{"d_expert": 64, "moe_layers": [0, 1, 2, 3, 4, 5, 6, 7, 8, 9, 10, 11, 12, 13], "router_score": "softmax", "routed_scale": 1.0, "balance_loss": 0.00611, "router_bias": true, "n_groups": 4, "norm": "rmsnorm", "learning_rate": 0.0013, "beta2": 0.95, "max_seq_len": 1024, "dataset": "wikipedia_en"}
Below are experts of layer 10 (counted from 0) of a mixture-of-experts language model. Rows are named router (the router's row for the expert) and show model dimensions 0-63. Each number is 128 + 32 x the weight over its row's rms, rounded and kept within 0 to 255.
Before each expert's rows: "gets" lists some tokens that make up at least twice as much of what it gets as of all text. This comes from a sample of Wikipedia text that the model never trained on. Tokens count by the router's weight.

# expert 55
gets: "-", " (", "–", "/", ",", " \""
router [149 122 113 188 123 144 115  98  91 120 168 109 147 160 117 116 100 134 129  99 132 161 124 110 100 129  69  82 204 156 130 148 111  80 150 152 117 121 168 153 119 147 117 134 135 136 120  96  98 129  97 110 181 160 118 144 112 137 125 153 118 103 173 145]

# expert 7
gets: " of", " by", " at", "w", " to", " for"
router [118 105  97 126 149 139 115  92 168 131 127 123 133 128 100 151 180 101 190 145 120 177 117 114 141 145 105 200 124 125 119 147 159 158 112 150 117  94  95  56  92 114 112 155 197  98 119 123  99 158 132  84 153  79 148 147  91 136 168 127 134 141 182 136]

# expert 54
gets: " the", " The", " his", "The", " a", " their"
router [ 92 105 116 157 149 111 131  80  53 177 169 188 128 161 106 134 119 138 134 116 167 145 104 125  66  95 142 194 147 159 121 139 135 137 137  98 159 137 197 118 133 143 116 143 120 134 142 123  99 165 122 122  82 123 108 117 186 125 156 146 100  84  96 123]

# expert 4
gets: " the", ":", " of", ",", " in", " a"
router [136 128 126 113 114 146 142 167  96 148 188 148 126 108 156 142 100 127 150 119  87 136 109 101 172 114 132 169 117 124 180  73 110 125 104 159  64 161 126 178 128 119 151 165 140 111 165 173 154  94  55 105  74 181  97  95 166 189 171 145 121 179 100 107]

# expert 47
gets: " |", ";", " was", "|", " to", " in"
router [123  83 181 108 119 122 168 183  70 137  90 101 170  90 199 144 103 139  76  95 161 170  86 151 149 107 182 104 158  91 146 150 170 110 112 150 111 118 144  69 151 199 139  95 103 112 141  95 127 105 106 120 119 128  70 164 131 159 164 139 146 145  71 137]

# expert 36
gets: ".", " John", "y", "t", "r", " William"
router [169 139 139 149 111  98 112 129 136 104 165 147 122 198 185 134 140  84  90 154  92 191 100 110 130 125  74  88 136 145  84 107 146 137 100 155 127  74 149 169 144 148 139  73 132 114 105 137 159  88 101 116  63 140  90 127 177 143 155 121 170 189 183 111]

# expert 43
gets: " was", " is", " to", " were", " are", " as"
router [178  85  75 159  95 171 125 159 113 112  71 119 106 146 182 171 159 145  98 147 145  99 142 123 151  61 146  74 120  88 163 174 137 140 142 123 120 167 106  78 142 115 144 138 107 142  91 117 191  85 154 107 127 174  99  90 185 145 112 181 143 131  84 103]

# expert 40
gets: " |", ";", "|", " he", " and", " to"
router [171 109 169 104 137 136 125 140  84 138  99  86 120 106 192 169 120 152  74 103 107 152 100 133 160  86 153 123 169 152 124 134 129 125  90 192  86 171 127  55 129 112 134 169 134 116  90 142 159 116 119 123 163 114 104  75 135 152 171 146 179 101  84 109]

# expert 46
gets: " and", " was", " to", " is", " had", " he"
router [150  83 135 129 120 108 126  91 154 170  77 129 116 119 217 164 132 150  87 157 181 148  85 123 192  61 175 109 161  76 142 145 145 147 125  46 118 169 119 110 149  86 169 127 117 153 126  88 117  96 140 127  95  89  91 153 114 129 100 152 172 156 123 112]

# expert 44
gets: "s", " it", "y", " It", "a", "e"
router [165 130 139 110 127 116 102  60 114 130 107 161  92 134 113 174 189 156 114 143 165  71 190 137 114 120 165 116 106 157  94 158 157 133 108  70 172 140  55 148 104 162 174 132 148 110 127 139 144 123 125 120 134 121 163 185 132 155  95 160  43 105 202 130]

# expert 30
gets: "ed", "d", "ing", " out", " up", "ted"
router [124  69  83  71  79 130 150 139 107 137 126 131 108  97 100 148  89 112 144  87 119 118 106 162  97 128 151 118 137 110 130 167 125 141 138  78 118 166 116  60  87 151 131 129 130 161 147 150  91 109  98 134 160 101 101 187  77  86  95 123 143 139 108 127]

# expert 41
gets: " as", " (", " ", " As", " Al", "As"
router [111 181 121 143 153 104 176 131 113 164 153 121  84 163 143 177 133 102 128 127 129 124 118 141 132 139  73 130 144 156 153 128 111 107 146 101 109 106 137 182 185 111  95 113  75 124 109 106 140 123 150 105 119 175 138 132  96 161 143 127 130  69  77 137]

# expert 24
gets: "-", "'", " Ho", "–", " Har", "/"
router [115 118 166  87  92 153 104 172 106  92 134 111 149 149 162  71 148 115 123  66 127  96 109 115 110 136  54  85 153 175 122  90  89  83 167 132  76 114 118 143 123 142 151 122  83 143 132  86 130 114  69 133 155 110 113  90  81  79 129  75  64 126 168 132]

# expert 1
gets: " 1", " 2", " 3", " 0", " 4", " 18"
router [107 175  83 149 152 125 111 143 141 118 147 179 152  97 102  85  87 113 128 152 133 112 122 127  62 188 131 107 130 120 100 137 142 146 153 120  54  60 138 133  89 121  93 144 171  96 124 160  98 165 157 111  99 202 105 116 121 112 143 117 151  96 135 105]

# expert 8
gets: ",", " in", ")", " and", ":", "a"
router [112 125  81 164 137 185  87 140  53 103 177 134  94  90 149 160 118 216 147 100 114 130  79 131 158 115 125 123 121 113 129 156  97  77 134 126 115 159  78 146 173  39 167 105  95 169  67 164 131  89 166 147  94 161 120 109 136 159 148 171 191 164 134 139]

# expert 34
gets: "=", "\n\n", " He", " The", " =", " It"
router [129 114  57 196  96 141 142 107 121 186 145  85 118 139 134 159 117 116 137 123  93 109 119 169 100 119 189 164 145  84 158 123  56 195 108 147 100 142 152 125 120 146 105 157 152 134 114 159  93 135  77 115 111 123  91 131 161  94  95 148  59  96 132 178]

# expert 14
gets: " the", " a", " with", " to", " of", " an"
router [133  89 141 137 176 100 143 151 200 144 154 150 153 152 138 134 136 156  66 143 173 134  87 139 154  78 105 176 163 124 143 122 129 126 127  80 110  77 160 130 102 156 119 124 121 103 134 168 101 119 127  88 109 158 132 200 172 138 191 151 111 141  72 189]

# expert 61
gets: " (", "\n", "  ", " 0", " —", "–"
router [154 126  84  80 121  97 198 119 128 168  77  74 134 136 223 144 113 130 176 172 136 143 134 152 107 132  95 122 128  77 136 110 132 125 162 159 107  69 206 130 139 180 104  97 156 104 121 148  93 170  88 148 136 149 121 180  77 153 159  73  84 135 119 106]

# expert 37
gets: " and", " to", ",", " or", " was", " he"
router [176  62 122 117 174 160 114  87 154 101 103  69  96 146 192  93 106 162  93 165 169 147  97 102 136  82 166 119 176 110 162 152 156 154 108 112  97 185  91 167  92 110 176 143  93 186 116 117 138  97 159 147 100 137 135 101 145 156 136 181 157 138  60 112]

# expert 26
gets: " |", ":", " (", ".", ";", ","
router [128  74 154 122 111 158 159 156 171 107 148  56 126 122 129 148 163  75 108 184  99 113  72 131 158 162 133 104 108 146 115  64  77 106 169 142  74 128 110 198 148 155 122 112 111  91 183  58 166  96 111 100 106 151 150 138  73 119 184 128  97 119  83 186]

# expert 11
gets: "|", " |", "-", ",", ":", " by"
router [160  94 149 128 201 122 189  86 120 132 103 119 118 118 126 112 167 188 132  95  94 215  73 166 161  71 123 136 143 115 133 126 131 120 104 152 118 148 105 103  99 161  86 145 149 138 113 101 160 109 120  89 177 163  98 140 143 133 148 118 106  82 132 121]

# expert 29
gets: " |", "|", ";", "\n", ":", "  "
router [152  94 154 160 121 123 168 133 125 100 140 112 129  81 137 126  73 170 106 129 103 114  77 172  48 147 184  96 119 115 155 132 130 134 159 124 140 162 117  94  93 178 105 147  96 169 141 110 165  83 129 143 174 176 123 161  86 135 151 146 136 116  47 128]

# expert 3
gets: " of", " in", " for", " on", " to", " from"
router [106  79 112 130 146 110 124 162  88 125 134 115 131  94  61 109 138 107 100 139 131 127 165 128 167  93 109 152  76 153 140 114 149 117 110 174 154 113 110 140 157 134 123 173 141 146 117 136 108 147  97 126 174  71 143 133 143 108 187 157 155 121 186  85]

# expert 58
gets: " the", ",", " in", " The", " October", " years"
router [ 44 133 162 126 167 152  87 151 138 138 176 153 159 155 121 144 133  85 201  95 165 143 189 134  77 120 153 100 140 148 118  88  76 111 165 119 167 126 117 112  87 174 129 110 103 130  80 158 160 131 170 166  64  67 109  20 149 150 114 155 123  74 200 164]

# expert 62
gets: " the", " The", " first", "The", " second", " this"
router [153 185 163 148  83  96 148  99  72 115  87 152 116 200 136 105 109 194 153 126 105 134  83 121  63 143 167  92 153 139  78 191 153 149 155 136 158  90 120 140  95  98 134 155  61 139 142 122 161 142 131 114 167 100 117 171 207 157  46 166 138 130 113 110]

# expert 0
gets: "|", "ho", " co", "co", "no", "mo"
router [118 148  94 103 137  94 150 147 134 110 173  73 111 160 112  46 158 103  53 179 149 107 125  86 140 162 171  97 143 130  71 124 125 152 138 158 124 140  94 110 167  95  63  81  85 138 107 180  98 175 178 158 115 150 165  92 155 120 110 132 177 140 151 162]

# expert 56
gets: "-", "=", "\n\n", "|", " 0", " 1"
router [126 116 169  92 166 141 167 148 125 165 148 147 204 103 175  82 122 157  62  83 107 163 156 165 112 153 155 103 169 126 117 147 126 120 107  75  77  87 102 111 147 157 140  92 182 124 123 139 126 132  96 169 127 149 110 161 208 137 101 124 102 115 111 158]

# expert 52
gets: ".", ",", "\n\n", "=", "\n", " that"
router [139  96 143 181 142  67 129 118 103 150 133 145 119  74 117 120 180 155 106 150 118 136  94 112 156 135 120  93  71 135 103 140  78 121 122 122  82 143 185 147 100 125  54 127 139 136 124 177 163 120  88 129 112 159 126 129 113 182  96 156 111 150 134 170]

# expert 2
gets: ")", "\"", "%", "}", " —", "0"
router [126 171 118 152 110 107 125 133 109 119  78 168 113  81 172 166 125 159 108 169 126  99 120 169 120 119 159 120 114 170  98 135 114 151 129 154 144 179 141 102 127 114 175  50 129 134  89  95 129  71 130 188 109  70 119 130  88 116 113 146 126 102 178  90]

# expert 32
gets: "=", "s", " =", " was", " is", " States"
router [148  72 111 201 119 150 150  94  97 155  80  66 130 125  98 177 142 127 125 184 107  54 123 158 113 135 138  76  92 161 164 166 173 132 114 167 104 181 112 106 194  74 181  58  78 131 110 141 123  89  87 109 110 113 160 121 190 156 140 147  83 162 122 160]

# expert 5
gets: "i", "e", "a", "l", "k", "g"
router [142  90 153 135 124 150 146 161 154 156 150 115  87 150 152 137 138  98 123 101 101 135 166 147 149 178 129 153 150 198 136 145 111  90 152  80 176 110  86  99  75 159 126 209 143 127 148 133  98  94 133 100 135  75  84 108 132 162 150 131 106 158 118 129]

# expert 25
gets: "\n", "  ", "-", "\n\n", "|", "–"
router [ 78  92 137 117 120 153  94 131 164 139 107 127 181 152 143 116 162 124 109 185  72 181 123 115 105 167  59 126 135 153  90  62 141  82 149 172 117 146 133 120 175 130  67 114 115 115 120 105  85 118 130 166 182 173 116 121  72 133 110  60 121 169 112 108]

# expert 33
gets: "e", "a", "s", "o", "i", "on"
router [180 164 105 143 128 119  91 167 152 111  93 130  71  91 143 123  94 204 144  82 134  76 232 148  91  73 174 116 127 175  98 158 104 130 104 106 193 102 101 129  90 163 151 103 209 119 180 113  99 139  71  97 114 117 121 141 126 148 109 143  97 122 212 100]

# expert 23
gets: ".", "–", " (", ":", "{", "/"
router [ 66  52 144  84 104 138  86 154 155  82 103 150 133 139 130 108 181 106 109 155  91 166 117  97 157 143  81 104 126 144 144  99 107 111 134 151  84  95  91 189 146 128  74 152 163 100 100  91 101  73 131 142 170 149 114 137  61 133 166  85 147 114 135 124]

# expert 45
gets: " and", "al", "ed", "d", "ing", "ic"
router [ 68 158 155 114  79 124 101  43 202 165 122 120 125  91 139 102 114 134 116 129 133 149 105  75  94 179 107 166 159  57 150 116 174 172 126 196 172 135 137 118 116  76 111 145 141 175 162 105 127 182 158 147 149 126  66  98  96 149 130 156 135 103  58 118]

# expert 18
gets: "\n", ":", " |", "ed", "ing", ";"
router [143  89 119 168 102  91 167  84  89 139  88 141 108  87 145 186 111 129  85 142  98 187  73 165 119  88 192 173 110  85 154 182 129  72 156  94 135 175  89 104 124 119 148 123 105 127 125 107 110 113 153 118 128 177 113 236  89  95 126 123 112  84 132 133]

# expert 22
gets: "s", "es", ")", "ers", "\"", "e"
router [174 127 113 174 165 186 134  99 103  71  62 131  83  92  79 138 186 141 145 174 161 127 114 138 114 125 161 190 111 132 114 117 130 161 112 112 131 119  86 169 154 122 166 123 150 108 135 162 113 108 146 141  99  84 159 138 161 138 127 161 133 134 166 116]

# expert 6
gets: " in", " of", ",", " to", " for", " by"
router [123 102 123 145 172 145 164 128 111 152 112 150 144  96 156  75 163 170 158  72 131 126  90 169 203  63 122 152 126 132 129 133  86  77 112 122 124 182 133  91 116 142 132 142 186 172 107 156 116 111 152 104 134  92 146 118 121 122 192 155 159 107 145 157]

# expert 51
gets: "=", " \"", "\n\n", " (", "'", "\n"
router [122  70 143 145 120 165  92  83  56 184  87 147 131 224 177 148 137 133 178 145 102 142 145 141  81 157  82 183 159 138 147 128  88  48 140 129 126 113 203 141 171 143  92 169 108 155 175 131 104 147  88 132 151 178 124 127 134 124  91 120  70  97 127 116]

# expert 9
gets: " 1", ")", "1", " 2", "2", "0"
router [112 191 115 136 150  87 115 186 135  77  70 176 146  69  76 120 113 107 108 180 224  77 185  92  89 121 164 122 191 165 130 121 153 180 137 136  91  88 141 101 100 137 102 147 123  97  80 131 105 132 168 147 153 122 140 171  69 107 133 124  94 117 176  96]

# expert 10
gets: " a", " an", " the", " A", "\n\n", " his"
router [139 166 172 105 144 129 135  93 210 157 208  68 136 164 168 122 140 127  91 108 147 110 121 156 143 118 112 144 189  80 138 122 155 121 157 151 110 113 131 210 136 101 107  81 105 147 121 145 120 108 167 152 141 174 132 144 134 162 116 124 153 171 143 120]